From a checkpoint of a small mixture-of-experts model trained on Wikipedia.
Experts: 320 squared ReLU neurons an expert, a sigmoid router.
Training: a variant of SOAP for the experts, 1122M tokens, 8561 steps.
Below are experts of layer 7 (counted from 0) of a mixture-of-experts language model. Rows are named router (the router's row for the expert), down (a neuron's output weights, with its number) and show model dimensions 0-255. Each number is 128 + 24 x the weight over its row's rms, rounded and kept within 0 to 255.
After each expert's rows: "comes before" lists some tokens at least twice as common just after its tokens as in all text. This comes from a sample of Wikipedia text that the model never trained on. Tokens count by the router's weight.

# expert 32
router [135 122 102 112 131 107  84  96 129 148 142 101 143  94  72 130 125 170 108 102 128 149 130 148 140 127  78  94 137 100 137 117 122 144 117 143 126 114 129 101 112 137 150 165 107 124 164 143 144 147 116 134 128  53 109 154 131 163 121  99 126 112 110  92 145 145 151 106 112 127 213 146 149 149 115 150 120 130 135 154  97 169 124 131 154 110 169  64 188 144 141 122 162 126 132 149 108  97 123 120 109 122 144  56 110 109 128 122 161 114  83 127 114 145 155 114 167 133  81 107 148 160 126 158 133 117 104 132 132 117 112 130 118  98  75 148 153 138 137 167 147  87 151  73 123 142 144 101 145 112 130 136 111 103 109 124 118 122 125 138 143 138  73 128 186 168 124 119  89 103 117 138 120 142 111 124  92 110 126  86  99 114 138 112 167 153 180 137  97  96 108 131 139 165 117 150 128 128 122 110 130 128 120  94 135 116 135 127 127  99 129 156 155 105 122 159 140 142 147 163  93 124 103 128 127 153  91 156 145 121 144 108 133  92 129  76 123 145 110 132 112 134 166 128 163 116 133 148 135 142 159 132 131 112 114 141]
down0 [131 138 105 149 166 111 121 127  92 107 126 148 108 148 124 177 168  97 100 170 104 120 161 136 151 108 119 161 137 103 146 165 118 127 103 150 118 130 140  83 151 139 153 135 102 145 124 121  97 139 135  90 138 151 101 100 166 142  94 132 128 139 163 146 106 107 102  95 193 121 119 153 154  96 144 110  81 133 128 113 128 107 116 130 111 142 127 165 103 130 148 157 116 128 156 128 177 115 137 143 121 123 142 151 122 139 106  97 150 134 137  88 109 141 161 136 136 137 102 147 151 124 113 142 141  78 133 144 178 184 105 113 138 145 162 123 108 120 151  87 104 101 142  96 155 119 141 159 129 122 159 136 139 164 151 134 145 109 132 147 145  90 124 162 141 135  98 139 134  96 106 174 148 115  76 153 158 172 153 136 120 162 118 139 121 101 151 161 151 108 150 161  84 103 138 140 112 143 108 150 135 142 164 109 109 117  78 130 106 143 149 118  82 125 135 146 150 151 102 137 104 131 147 190 140 161 155 105 127 111  80 163 140 157 120 117 134 122  84 133 139 104 132 142 155 130  96  79 184 125 159 102 128 127  89 134]
comes before: "-", "|", "\n", "The", "In", "=="

# expert 33
router [110 121 131 142 127 114 155 131 119 170 128 129 152 112  81 140 159 142 130 124 106 136 126 149 130 118 126 118 163 119 105  88 154  94 119 108 116 173 164 139 118 118 139 177 161 159 112 132 171 142 108 132 110 104  75 137 166 149  90 138 115  94 139  94 127 154 156 116 143 103 145 151  83 160  94 134 136 138 148 114 153 168 145 128 122 164 126 151 108 135 130 125 139 114 120 188 107 148 119 103 114 135 168 156 133 179 123 110 103 130 130 116 136 101 143 100 135 118  88 134 108 171 183 143 175 147 139 132 132 107 118 137 141 128 150  60 143 147 127  93 163 141 110 122 163 125 136 105 160 114 126  69 118  89 153 121 148 161 145 117 126 142 132 123 103 132 129 132 178 158 118 151 121 124 133 158 123 134 125 126 154 129 141 169 151 138  82 150 120  46 124 165 142 124 145 127 121 130 123 128 117 114  97 117 123 131 101 126 180 143 121 138 107 192 118 104 138 113 121 108 136  80 118 116 201 114 130  92 123 139  96 101 107 129 140 109 107 129 113 122 123  80 112 115  96 103 129 119 131 118 128 111 102  94 156 181]
down0 [136 143 147  97 123 127 142 134 114 124 102 141 149 112  96 143 146 100  88 146 171 138 136 138 134 164 119 154 178 129 123 121 113 137 149 118  98 131 132 123 150 140 106 119 132 116 105 131 155 148 162 151 135 170 186 114 207 125 135 158 111 132 137 123 128 155 116 138 119 123 112 141 120 120 118 112 144 157 162 134 117 133 142 175  98 123 128  96 118 137 101 110  99 108 125 172 138 119 162 128 114  85 165 150 113 120 126 181 105 156 155 125 103 120 121 140 100 140 112 139 134 153  88 128 123 127 156 106 133 111 174 163 160 142 191 161  96 182 155 163 122 109 130 148 153 112 166 146  95 109 160 116 150 183 112 147  75 139  89 147 137 124 114 123 108 119 121  87 179 119 128 110 158 120 160 141 185 133 130 103 104  96 171 130 106 143 115 161 103 136 165 112 129 105 127 138 108 109 119 137  67 144  99 154 118 121  87  80 136 171 158 123 104 140 122 137 133 100  94  93 124 125 170 123 116 131 114 134 132 138 118 169 161  84 126 122 155  93 121 148 148 175 132 157 129 110 105 122 129 129 113 161 135 113 141 147]
comes before: " and", " ==", " in", " of", "===", "=="

# expert 62
router [ 91 133 121 126  77 131  94  80 115 145 132 144 123 167 119 155 111 125 172 151 101 131 116 108 104 114 144 123 130 152 128 132  88 118 126 150  94  93 139  98 140 153 124 137 134 138 151  95 161 164 115 152  93  74 151 133 151 141 101 100 133 116  91 112 139 162 129  92 125 111 157 169 130 146 150 147 144 132 153 103 123 159 110 117 101 105 126 166 120 130 135 119 130 119 113 106 137 142 158 114 126 141 194 137 136 108 110 124 162 105 134 154  95 131 143 152 128 144 164 129  97 137 133 109 159 115  66 137 122 152 128 149 144 168 125 169 114 121 104 157 152  92  72  93 132 136 100 107  93 112 143 162 109 165 125 133 152 147 125 160 104 138 105 120 131 119 129 161 153 134 120 155 115 137 121 130 118 125 126  91 114 141 118 198  60 139 163 151 115 109 142 124 133 124 137 135 101 163  78 119 144 100 124 140 146 138 108 141 147 127  92 135 126 133 137 134 146 135 175 129 124 122 149 135 122 151  89 181 130 153  99  94  73 147 175 118 100  65 203 132 136 114 118 102 148 123 116 146 128 133 154 142  89 116 115 135]
down0 [137 114 122 179 117 104  96 117  94 168 152  65 120 114 135 165 125 106 158 132 107 123 120 163 129 140 112 143 138 117 101 135 118 135 103 147 121 105 136 150 147 106 131 125 133 143 149 106 132  80 149  99 109 128 141 122 125 132 139 161 162 156 119 132 102  66  84 124 129 150 111 101 132 107 130 125 139 127  81 128 105 188 117 150 132 119 125 173  98 132  73 108 143 142 140  78 135 143 153 123  83 111 124 110 150 104 155 156 129 140 127 143 131 118 135 102 136 115 153 148 129 159 134  98 119 171 129 120 120 152 209  99 129 134 118 115  98 137 105 119 115 167 122 200 137  87 122 128  97 151 133 136  78 141 137 153 108 116 148 121 114 132 119 141 121 124 137 154  97 119 100 122 149 110 142 142 111 155 115 159 125 104 123 170 105 130 144 125 140 163 143  69 115 134 111 106 168 177 123 136 134 121  85 108 113 120 187  88 148  89  92 169 109 127  56 127 121 125 146 149 157 167 123 155 147 145 118 115 166 140  76 119 150 140 140 150 170 147 159 135 143 130 122 102 126 117 113 146  97 136 114 123 146 129 143 122]
comes before: " of", " and", " who", " John", ",", "s,"

# expert 58
router [132 136 141 139 129 119 127 142  58 149 160 156 133 201 145 101  38 134 197 129 114 151  86 112 133 148 107 136 127 122 106 118 122 120  97 123 131 101 144 107 138 126 135 132 113 133 220 107  67 149 121 177 129 171 150 105 132 146 129 113 142 133 106 116 140 104 130 117 129 123 138 132 113 127 121 139 122 174 126 146 146  88 163 112 134 101 131 106 157 123 122 121 106 111 125 135 116 125 110 119 116 127 123  51 155 154 112 102 152 103 169 143  89 150 124 135 140 164 154 123 166  89 136 103 170 111 177 135 114 113 129 166 163 164 107  95 129 112 125 125 115 149 150 146 158 139 155 129 142 115 118 165 118 120  50 141 128 103 151 125 160 127 102 125 131 144 142 128 171 119 113 127 115 127  99 121 133 103 102  99 157 126 135 109  79 145 138 129  89 165 106 141 145 154 130 134 143 134 158 136 130 141 106 125 154 117 128 139 146  89 111 148 141 160 119 145 124 129 143 148 104 113 125 129 141 115 139 133 136 169 135 110 122 101 104  75 105 175 154 120 117  99 112 168 132 140 133 129 128 136 121 115  90 112 113 127]
down0 [126 141 137 131 119 175 104 104 103 147 150  79 110 141 152 157 109 140 145 114 141 121 129 133 115 129 173 128  85 136 113 120 142 120 146 118 126  86 133 114 112 143 124 150 152 140  78 111 130 155 142  90 141 139 138 124 152 118 154 124 133 165 110 114 100  94 106 192 152 121 156 116 114 126 105 121 127 160 115 120  54 152 125 155 137 121 158 149 138  93 173  98 145 135 144 112 136 128 161 142 122 195 111  74 136 164 126 158 114 118 130 131 131  90 106 139  93 148 119  69 108 157 168 137 120 124 127 187 154  93 221 114 137 116 133 149 131 164 124 124 107 172 119 131 130 119 120 156  96 126 134 129 113 127 108 145 157 171 116 138  97 120 139 148 115 147 157  91 159 114 118 131  94 124 130 140 150 126 132 147 126 150 126 114 111 112 133 144 139 174 153 152 108 150 141 114 149 123 129 135 100 111  97 138 148 130 119 101 173 131  63  81 137 136 163 153 128 138 104 131 129 163 109 151 141 146 156 139  74 112 162 107 108 120 196 150  97 117 113 140 124 145 147 109 156 103 137 102 134 118 137 162 131 117 120 122]
comes before: " a", " the", " be", " not", " been", " also"

# expert 55
router [142 119 121 134 109 108 123 148  77 112 114 151 150 148  88  76  97 119 112 105 127 142 157  93  88 114 113 131 140 101 175 127 146  88 129 128 132 167 151 117 142 150 170 103 186 123 116 168 153 149  95 147 128 101 102 135 172 178 120 129 124 136 134  98 127  72 126 127 149 116 145 145 162 187 133 143 145 161 130 194 204 105 146 143 150 131 103  86 128 142 159 122 128 141 114 117 115 139 155 115 114 128 144 141 115 158 141 126 145 124 119 140 119 103 154 177 143 159 132  87 129 134 118 160 165 146 112 134 126 116 131 138 162 115 114 146 151 120 136 118 131 113 147 184 126 138 154 120 177 123 122 129 127 114 125 111 106  92 130  91 144 142 108 112 124 130 135 135 107 171 134 114 134 117 119 145 120  54 149 137 112 145 132 165 146 156 124 108 124 137 160 137 139  82  80 156 137 118 109 129 126 124 109 159 113 126 119 124 109 102 109 138 115 138 128 123 145 116 158 149 140 121 146 159 108 125  84 108 102 105 223 138 131 122 141  81 124 121 124 143 135 122 156 124 128  96 140 124 104 120 183 101  78 127 123 132]
down0 [120 108 123 131 146 115 127 138 124 102 129 103 155 128 119 120 160 135 132 144 145 125 117 155 124 116 113 157 171 151 135 140 115 116 134 172 130 127 107 109 142 103 137 180  94 126 124 138 149 129 106 171 109 143 127 143 171 111 122 144 124 109 135 118  85 117 132 106 110 121 165  89 155  90 121 119 166  65 132 161 126 130  77 123 128  89 106 126 114 139 133 108 143 101 159  98 106 181  96 132 111 112 111 146  98 101 174 125 178 143 132 145  90 162 117 149 133 152 114 116 131 116 164 168 149 169  96 135 128 107 149 136 158 151 110 119 103 141 113 116 114 130 143 115 136 133 144  91 157 125 185 130 153 120 103 135 116 107  97 122 121 167 123 131 142 102  86 107 122 146 140 123 125 116  95 159 156 126 134 150 119 117 138 100  81 158 186 128  63 124 118 111 147  77 120 112 155 113 120 152  94 155 163 159 126 144 104 168 131 110 109 169 141 127 108  98 143 129 114  69 119 131 123 110  92  84 124 140  85 105 134  79 108 148 145 157 125 150 152 139 137 160 101 134 138  91 101  64 103 128 114 124 142 103  90 168]
comes before: " to", " in", " by", " as", " on", " for"

# expert 40
router [128 108 125 143 136 105 156 114 126 134 137 164 136 114  72 134 114 162 108 145 100  60 140 119  76  92 127 106 148  98 129  90  66 139 116 117 105 117 110 101 143 168 134 113 163  87 162 168 171 128 102 131 102 114 124 151 147 138 127 109 136 117 139 131 134 132 139 133  96 130 174 137 192 154 110 148  95 135  89 167 122 134 138 135 118 101 149 114  98 140  85  95 150 112 129 103  91 118 172  93 116 143 151  98  84 130 132 120  97 103 115 123 103 106 140 115 144 107 100 118 123 158  86 141 170 145 104 126 109 141 115 112 127 135 112 150  93 210 105 126 145 129 101  85 138 137 109 156 201 132 119 116 111 104 119 103 120 122 143  99 130 141 113 124 137 142 112 139  51  70 109 129 164 131 118 140  97 122 159  78 115 152 149 148 120 105 106 147 115  93 125 128 141  51 132 137 111 170 133 138 119 137 123 102 128 123 113 144 125 137 110 122 126 129 131 117 148 123 112 132 133 122 156 116 139 119 148 139 142 141 100 144 102 122 127  90 126 136 146 138  96 130 128 137 106 155 137 178 144 115 144 138 148 119 104 138]
down0 [132 132 134 133 114 140 170 133 114 152 122 104 126 104 141 122 154 131 109 148 151 120 154 171  93 122  81 122 109  66 122 163 124 145 107 105 107 176 150 155 106 104 127 128 160 149  93 149 142 113 119 110 103 108  87 139 131 144 164 142  73 137 152 101  91  88 138 115 132 167 129 137 118 140 123 109 151 135 114 118 132  99 123  94 149 100 121 162 147 140 105 140 171 166 163 150 126 100  95 157  86 149 131 139 111 105 107 111 167 115  94 101 122  97  99 143 140 104  98 115 138 116 134 130 159 124 126 107  88 158 146 158 169 107  85 117 133 116 138 134 174 122 142 144  91 108 135 148 142 156 124 145 109 129 135 116 144 215  94 135 116 110 103  82 159 163 153 121 135 153 130 125 100 110 119 117  71 152 149 106 114 115 133 126 130 145  85 144 119 107 117  97 155 125 156 103 155 127 106 115 132  63 154 141 140 126 164  89 125 114 159 133 145 114 136 138 133 137  95 145 112 114 128 148 130 134 103  97 113 156 155 116 107 112 127 109 165 187 150 113 146 109 126  83 164 143 128 173 162  92  99 108 103 141 131 137]
comes before: "\n", "The", "In", "|", "==", "-"

# expert 9
router [104 133 136 166 113 112  78 145  95 138 169 108 136 141  81 162 132 161 182 146 114 141 108 150 130 118 193 114 136 134 178 133 110 134  96 125 131 130 139  84 115 140 120 136  85 107 138 125 147 125 150 140 124  89 106 128 134 121 145 127 123 129  97 111 136  87 136 128 109 116 158 207  83 134 123 135 137 132 137 167 158  84 122 143 166 126 109  88 145 118 135 124 133 147 143 115 133 143  78  83 101 107 132 107 146 127  89 131 121  95 145 120  84 114  74 140 121  80 190  97 129  29  81 106 204 134 146 129 110 136  98 157 161  98 148 140 168 135  97 138 118 130 169 100 137 151 111 100 157 119 126 129  96 108 122 113 113 115 140 123 128 128  89 109 147 134 140 138 125 112 122 139  75 136 140 125 128 114 101 116 125 181 119 128 132 164 125 131  82 143 124 124 157 139 100 134 119 145 125 139 138  92 136 145 140 109 126 140 178 160 113 138 105 138 129 152 124 117 137 163  99 123 151 145 135 101 126 132 144 130 119 109 113 141 116 116 103 134 127 115  92 120 117 123 114 118 128 108 161 114 135 101 132 109 136 100]
down0 [158 112 157 142 133 132 106 141 144  68 106 106 154 116 121 177 151 154  88 112 113 162 121 166 127  72 145 105 116 133 164 146 107 179 167 125 131 116  68 103 105 137 159 114  97 139 125 121 139 125 145 154 129 137 142 178  99 130 142 165 137 101 106 127 142 118 151 170 129 119 113 103 174 109 130 161 148 179 153  91 120 114 108 144 127 134 116  93 158 135 126 129 155 150  97 167 108 132 126 111 157 120 108 126 155 128  89 138 133 130 117  83 137 151 135 134 104 153  68  96 103  89 156  98 124 146 117 122 104 149 162 136  96 122 100 104 142  83 178 142 104 120 149  68 132 155 127 203 124 146 107  91  89 101 123 136  96 114 138 110 113 148 169 131 105 114 122  90 137 132 113 113  95 117 136 145 127  90 150 103 122 146 107 137 126 182 158 115 123 113 131 104 134 138 132 121 113 107 105 170 120  88 117 156 116 109 141 131 145 136 105 120 146 131 141 135 132 130 135 135 140 136 154  83 116 104 155 106 161  98 128  92 145 132 146 120 108 150 151 127 112  97 124 136 159 155 128  81 167 151 152 147 142 152 139 140]
comes before: " was", " is", " been", " had", " be", " has"

# expert 36
router [ 98 134 127 141 114 104 116 130 120 124 102 118 160 136  67 104 115 147 135 149 101 136 113 136 138 123 112  81 100 114 140 150 166  86  95 119  66 112 141 125 130 164 148 102 130 120 189 103 137 129 129 158 101  92 141 151 170 117 110 102 141 121 118 122 155 137 123 101 115 109 161 199  82 144 103 159 138 154 149 145 163 140 112  96 158 176 129 103 115 153 123 145 123 138 116 135  95 174 148 110 105 150 147 132 100 148  75 110 131  97 131 169  94  83 110 122 139 124  71 115 150 109 135 164 147 105 144 157 124 150 156 135 118  97 145 122 123 151 143 102 105 130  82 120 127 142 127  73 114 114 108 118  83 116 113 109 144 128 160 105 164 142 114  91 141 151 119 164  94 142 116 118 108 141 109 109 114  90 117 119 114 127 108 172  93 147 113 156 108 126 120 139 145 107 119 160 110 152 119 153 137 105 113 122 142 113 134 158 159 130 120 105 171 198 140 130 140 123 161 125  92  74  77 144 132 148 132 116 127 127 145 112 124 130 130 135 123 149 190 109 142  91  90 135 132 144 116 162 131 138 140 111 125 119 115 151]
down0 [111 125 125 109 119 148 132 118 200 116 103 124 136 125 150 110 146 111 129 164 167 121 149 146 168 148 130 136 117 106 114 127 152 103 108 118 110 145  92 134 154  80 154 136 124 115 168 102 119 125 125 149 128 168 162  81 112 100 152 148 116 118 132 161  60 114 132 121 127 127 117  90 129 136 107 121 204 143 131  87 112 128 135 111 125 134 102 114 135 114 196 137 104 130 109 151 111 138  89 133 143 136  73 140 125 120 137 152 140 159 105 129 167 139 165 140 146 149 118 134 146 152 117 136 108 114  50 106  86  81  87  89 141 111  77 191 137 102 123 131 136 137 148 127 138 140 182 139 110 150 132 131 128 104 111 133 128 127 168 140 144 148 119  78 131 147 114 122 144 148 142 124 121 102 111 109 124 135  64 141 137 133 134 132 138  83 137 134 153 129 123 127  88 133 103 134 125 128 135 113 111 128 160  63 142 169 122 151 118 107 114 158 137 138  95 103 155 150 111 140 117  68 125 101  95 103 144  97 131 114 137 175 146  96 111 128 105 106 136 107  79 109 139 112 134 126 133 126 136 174 116 134 130 145 102 141]
comes before: "\n", " ", " 0", ".", " 1", ","

# expert 10
router [106 129 130 151 118 117  81 118 128 147 137 138 135 163 110 117 149 144  99 131 106 156 138 139  78 133  96 108 128  90  77 139 113 119 125 116 100 185 170  92 151 133 133 124 154 114 126 115 138 149 123 117 112 133 116 114 183 124 114 117 145 122 109 120 123 157 121 130 115 115 129  95 155 118 118 145 150 129 166 124 152 146 150 139 142 150 121  61 161 142 145 115  94 123 123 176 132 146 172 107 122 121 138 139 126 161 113 109 149 105 124 128 152 158 130 123 141 118 121  58  76 135 150 133 178  92 108 121 134 111 130 176 238 108 145 123 124 129 178 120 129 145  86 148 163 134 141 131 144 121 122 137 109 119 133 115 115 120 130 131 134 134 141 116 110 123 126 135 166 149 107 122 124 144 121 169 113 104 135 113 129 147 151 135  59 135 105 137  99  94 137 149 146 127 134 136 123 147 116 137 130 121 110 115 151 132  81 129 203 155 107 115 113 202 126 134 139 117 125 124 101 127 160 135 131 154  51 107 124 144  91 110 134 123 133  81  96 152 143 123 123 107  82 146 120 119 108 151 130 128 129 118 114 116 130 189]
down0 [138 114 123 125 110 153 146 152 133  78 136 114 133  82 127 132 121 123  86 160 141  80 104 115 110 102 139 133 142 119 122 148 148 143 134 118 153  85 128  95 127 127 165 147 110 129 136 114 134 111 103 155 122 129 124 117 107 152  87 151 159 105 117 106 124 146 104 138 134 124 104  93 140 155 124 137 171 106 168  82 111 138  89 100 147  89  94  85 121 141  87 157 115 112 151 139 143  96 106 151 105 141  93 109 133 110 126  89 120 143 138 136  94 165 125 140  94 155 124 115 126 150 113 131 104  73 117  94 114 147 125 145 131 153  99  80 111 143 151 159 107 133  88 158  91  98 131 135 156 113 128 113 126 155 144  96 145 103 130 158 131 155 124 145 134 135 116 139  84 151 116 118 105 145 145 112 141 110 163  62 154 164 108 124  93 175 115  76 107 139 129 138 103 103 123 145 126 115 139 113 137  91 174 146 125 146 115 146 112  77 160  68  98  94 108 173 112 155 113 116 126 160 165 120 166 160 114 145 102 144 112 102 152  77  85 102 130 106 123 178 108 155 103 145 123 155 146 115 147 129 117  91 152 139 108 120]
comes before: " |", "\n", " of", ")", " in", ";"

# expert 56
router [150 116 119 131 112 105 128 132 117  98 121 158 133 179  87 119 101 123 104 121 108 102 146 136  47  92 120 109 155  46 116 144 101  85 130 102 108 141 171 124 186 160 137 134 196 137 137 140 126 129 138 143 122 136 132 141 113 117 116 117 125 108 135 111 135 133  99 124 126 119 133 114 145 134 126 143 143 154 146 178 164 138 152 125  93 124 120 119 153 155 128 110 113 111 135 106 131 178 204 108 120 117 128  92 121 166 104  92 175 181 120 121 119 108 107 153 150 180 173 113 122 151 125 119 153 122 116 160 118  92 121 144 178  99 105 107 134 122 140 101 113 102 155 163 149 136 151 101 160 119 126 139 120 105 121 111 112 118 128 131 149 143 114 126 134 138 148 109 112 152 129 130 147 141 100 139 112  83 120 130 161 113 144 157  97 140  64 108 110 132 127 146 159 168 121 154 137 154 136 155 143 142  80  86 131 116  99 117  91  82 123  91 137 142 119 127 122 124 130 126 108 124 158 127 139 137 109 128 107 142 166 134 102  86 115 104 121 168 188 124 111 126 140 123 136 112 112 150 123 144 146 109  91 136 105 174]
down0 [162 135 146  99 112 167 150  84 106 117 115 131 130  95  99 114  84  95 133 142 146 133 159 166 149 117  92 113  82 155 127 119 124  88 136 168 138 157 101  89 123 136 118  89 146 105 107 120 135 138 111 101  94 153 169 108 120 145 112 132  61 130 129 116 120 121 104  85 164 101  94 105  83 131 145 124 134 137  84 123 141 102 107 153 131 121 121 120 161 127 156 131 111 153 128 126  87 125 148 133  91 139 142  54  94 106 108  95 150 135 125 162 144  95 138 121 138 179 152 121  87 107 112 104 116 140 139 114 107 101 137 148 150 120 124 159 181 118 155 122 108 130 125 110 110  96 100 183 116  94 130 146 127 155 131 137 128  94 120 118 163 126 131 151  88 107 139 135 109 152  97 126 146 125 111 159 110 151 133 175 119 136 149 150 159 138 101 110 135 118 115 147 122 122 168 157 133 143 127 146  93 145 146 127 107 134 142 137  98 165 127 133 105 136 117 114 117 100 108 142 172 134 107 131 120  71 149 150 141 102 176 104 116  79 109 138 100 144 100  98 154 152 100 126 188 124  94 105 131 111 129 171 148 168 137 119]
comes before: " by", " in", " to", " on", " the", " with"

# expert 52
router [108 134 121 121 120 122 125 130 136 132 107 175 109 158 114 166 145 187 109 142 123 102 107 141 120 131 121 102 140 114  73 109 121 118 105 101 118 137 170 136  96 113 143 150 147 146 119 107 157 160 100 121 122 111 103 135 126 103 100 123 128 124 119 101 134 170 117 114 144 111 159 134 122 159 118 136 126 154 142 114 152  94 139 102 128 167 137 138 107 140 128 137 149 130 131 163 121 166 139 107 133 138 117 143 128 147 107 122  63 111  92 121 125 130 114 155 160 105 128  90 113 132 179 140 163 111 140 122 149 105 126 181 196 143 125 113 141 124 166 120 153 150  93 112 172 128  81 121  93 106 126 136  96 156 141 110 110 115 111 134 126 145 159 116 157 125 139 144 162 154 109 140 107 149 109 122 110 149  90 138 164 118 152 154  84 126 103 132  92  44  91 126 127 121 145 134 118 135 134 120 134  87 150  97 143 129 122 155 155 127  54  86  92 143 119 130 134 131 130 149 130 109 166 142 179 138  55 112 140 142  87  90 107 135 169 150  96 130 167 129  76 104 133 110 132 123 128 122 148 134 114 100  88 122 106 169]
down0 [ 99 118 147 118 123  80 140  92 104  71 120  94 149 103 122 102 105 144 190 118 141 123 140 131 139 155 100 108 125 135 113  89 154  86 105 138 110 120 154 114 120 178 110 141 116  92 151 124 153 117 120 128  79 160 119 161 154 120  95 140 112 143 114 177 123 131 111 124  94 106 141 179 109 119 118 154 142  98 154 117 124 130 106 112 126 148  97  92 132 139 130 163 150 147 136 102 115 125 132 137 160 113 156 106 109 148  81 124 103 104 138 162 137 134 149  89 133  83 152 115  88 152 136  74 138 128 160 128 136 122 144 115 156 135 148 163 116 175 106 109 142 113 121 196  84 169 137 119 120 101 119 144 115 161 108 125 121 104 146 127  99  59  78 141 135 141 117 129 151 125 181 130 151 172 153 149 138 135 121 105 119 137 149 131 148 145 109 158 110 120 116 156 103 115 121 128 109 114 130 139 148 105 108 139 141 124  73 135 140 126 109 125 137 127 136 151 111 109 141  90 147 126 115 148 101 147 131 187 174 131 156 131 130  93 101 120  94 106  92 124 148 147 140 129 100  83 118 145  69 110 139 150 163 123  95 116]
comes before: " of", " in", ".", " and", " was", " for"

# expert 44
router [ 58 128 158 165  93 118  30  94 112 126 124  80 144  92  90 160 146 123 124 146  96 139 125 104  99 119 146 126 123 132 138 134 164  71 133 125  96 159 134 135 134 145 166 109 104 127 119  99 157 135 124 181 116  68 108 134 129 137 111 106 159 129  98 133 141 123 118 116 126 130 125 135 166 117 125 134 130 136 126 128 129 147 109 147 134 142 132 164 129 133 174 123 113 137 104 125 130 111 139 110 123 140 160 114 127 170 131 118 187 109 112 126  88 109 146 107 144  84 108 106  96  98  72 111 115 153 143 135 151 133 122 151 207  85 141 108 135 112  93 109 132 144 132 173 149 139 124  68 149 105 114 107 118 110 146 130 128 128 148 128 122 137 134 115 133 112 138 151 158 132 112 103 130 136 140 127 125 120 100 117  93 162 145 144  99 147 157 165 114 144 137 111 144  72 113 151 122 147 153 136 158  92 129 137 151 134  59 148 172 133  97 152 111 184 132 157 122 112 160 158 126 117 104 169 148 125 101 141 127 142 106 101 121 101 114 103 115 160 119 116 119 120  96 142 112 134 129 155 107 126 140  83 114 128 127 141]
down0 [157  93  86 125 160 133 112 184 131 174 162 148 146  78 122 144 118 152 168 106 108 123 128 114  82 170  85 121 123 126 108  97 150 145 143 166  88 131 107  79 139 117 160 129 124 129 101 163 148 108 117 128 122 146 140  67  88 120  96 106 140 123 125 141 131 122 112 135 101 144 129 137 148 142 159 142 154 122 126  98 128 152 123 122 164 127 160 153 148 117 110 133 122 103 145  83 109 153 134 124 178 122 109 146 106 113  80 107 139 150 123 136 124 187 142 128 178 174 153 141 132  90 138 153 119 155 142 113 116 136 111  77 131 122 144 171 132 106 135 129 143  94 143 161 149 109 118 151 107 155 140 143 114 178 139 126 115  97 113 133 135 132 104 108 135 106  98 130 105 147 113 106 154 151 107 131 110 184 184 121 106 101 118 142 116 141 130  93 129 107 106 144 115 142 118 126 100  99 114 168 152 120 125 109 142 119 140 137 111 141 128 120 179 150 121 121 175 151 147 168 157 120 126 174 150 125 110 129 105 199 145  97 112 144 102 157 103 137 107  94 135  75 149 139 128 129 131 113 152 170 145 105 167 119 113 138]
comes before: " |", "'s", ",", " and", " was", " ="

# expert 15
router [128 128  81  67 145 102 141  92 121 121  95 112 154 160 137 164 129 149 161 105 149 169  75 116 112 125  99 101 117 167 110 138 169  93 131 107 127 106 118 146 136 140 130 126  74 126 138 106 124 145 125 137 128  95 158 103 105 110 110 113 123 127  89 108 171  89 192 125 140 125 130 112 116 126 119 169 128 136 143 166 121 147 104 115 105 165 151 104 122 153 133 146  68 117 136 168  88 104  92 104 123 130 157 161 139 146 111  96 141 156 138 125 124  49 120 170 127 140 156 118 107  76 154 125 150 124 136 119 142 118 109 129 111 150  89 116 143 119 169 131 118 101  84 106 112 132 124 102 130 130 121  74 118 114 103 117 128 122 125 103 167 152 123 135 171 146 113 131 132 108 130 147  93 116  99 122 111 166  96 129 133 145 123 123 138 170 120 118 111 127 106 132 147 156 113 150 130 143 146 117 132 117 140 112 116 134 151 135 119 165 146  58 111 121 125 121 151 155 120 147 131 102  93 151 144 122 115 138  95 141 178 121  93 133 162 111 132 147 153 126 111 124  98 143 173  72 109  98 180 120 157  98 104 108  95 116]
down0 [153 125 103 132 154  56 123 167 108 108 110 123 123 153 109 129 153 127 152 102 134  92 138 147 137 108 108 124 150 137 142 102 188 103  64 140 128 144 128  98 140 136 136  99 130 169 155 132 148 128 167  85 130 117 123 129 150 107 104  98 164 154 109 109 122 174 160 166 140 148 109 115 114 125 101  85 135 110 134 136 111 129 144 160 110 136  60 160 136 122 159 126 127 129 151 108  75 131 139  93 129 127 127  75 136 128 163 128 150 112 138 147 158 117 164 144 118 146 116 170 123 110  97  77  85 127  87 118 135 141 133 123 162 124  93 150  64 136 109 145 139 165 103 109 159 129 120 134 159 150 161 122 147 153 125 148 131 114 143 129 103 168 119 136 151 131  71 144 133 138 130 164 134  80 141  95  85  85 111 167 129 127 152 120 145 114 115 162 123 116 144 104 132 123 126 107  94 151 144 105 139 153 110  83 145 130 131  80 135 114 151 115 109 122 156 142 111 155 146 129 123 134 133 109  79 144 142 136 139 118 100 167 146 138 191 107 119 136 131 115 154 155 124 127 103 167 135 163 119 154 147 157 110 162 148 132]
comes before: "-", "|", "\n", "=", "Personal", "|---|---|---|---|---|---|"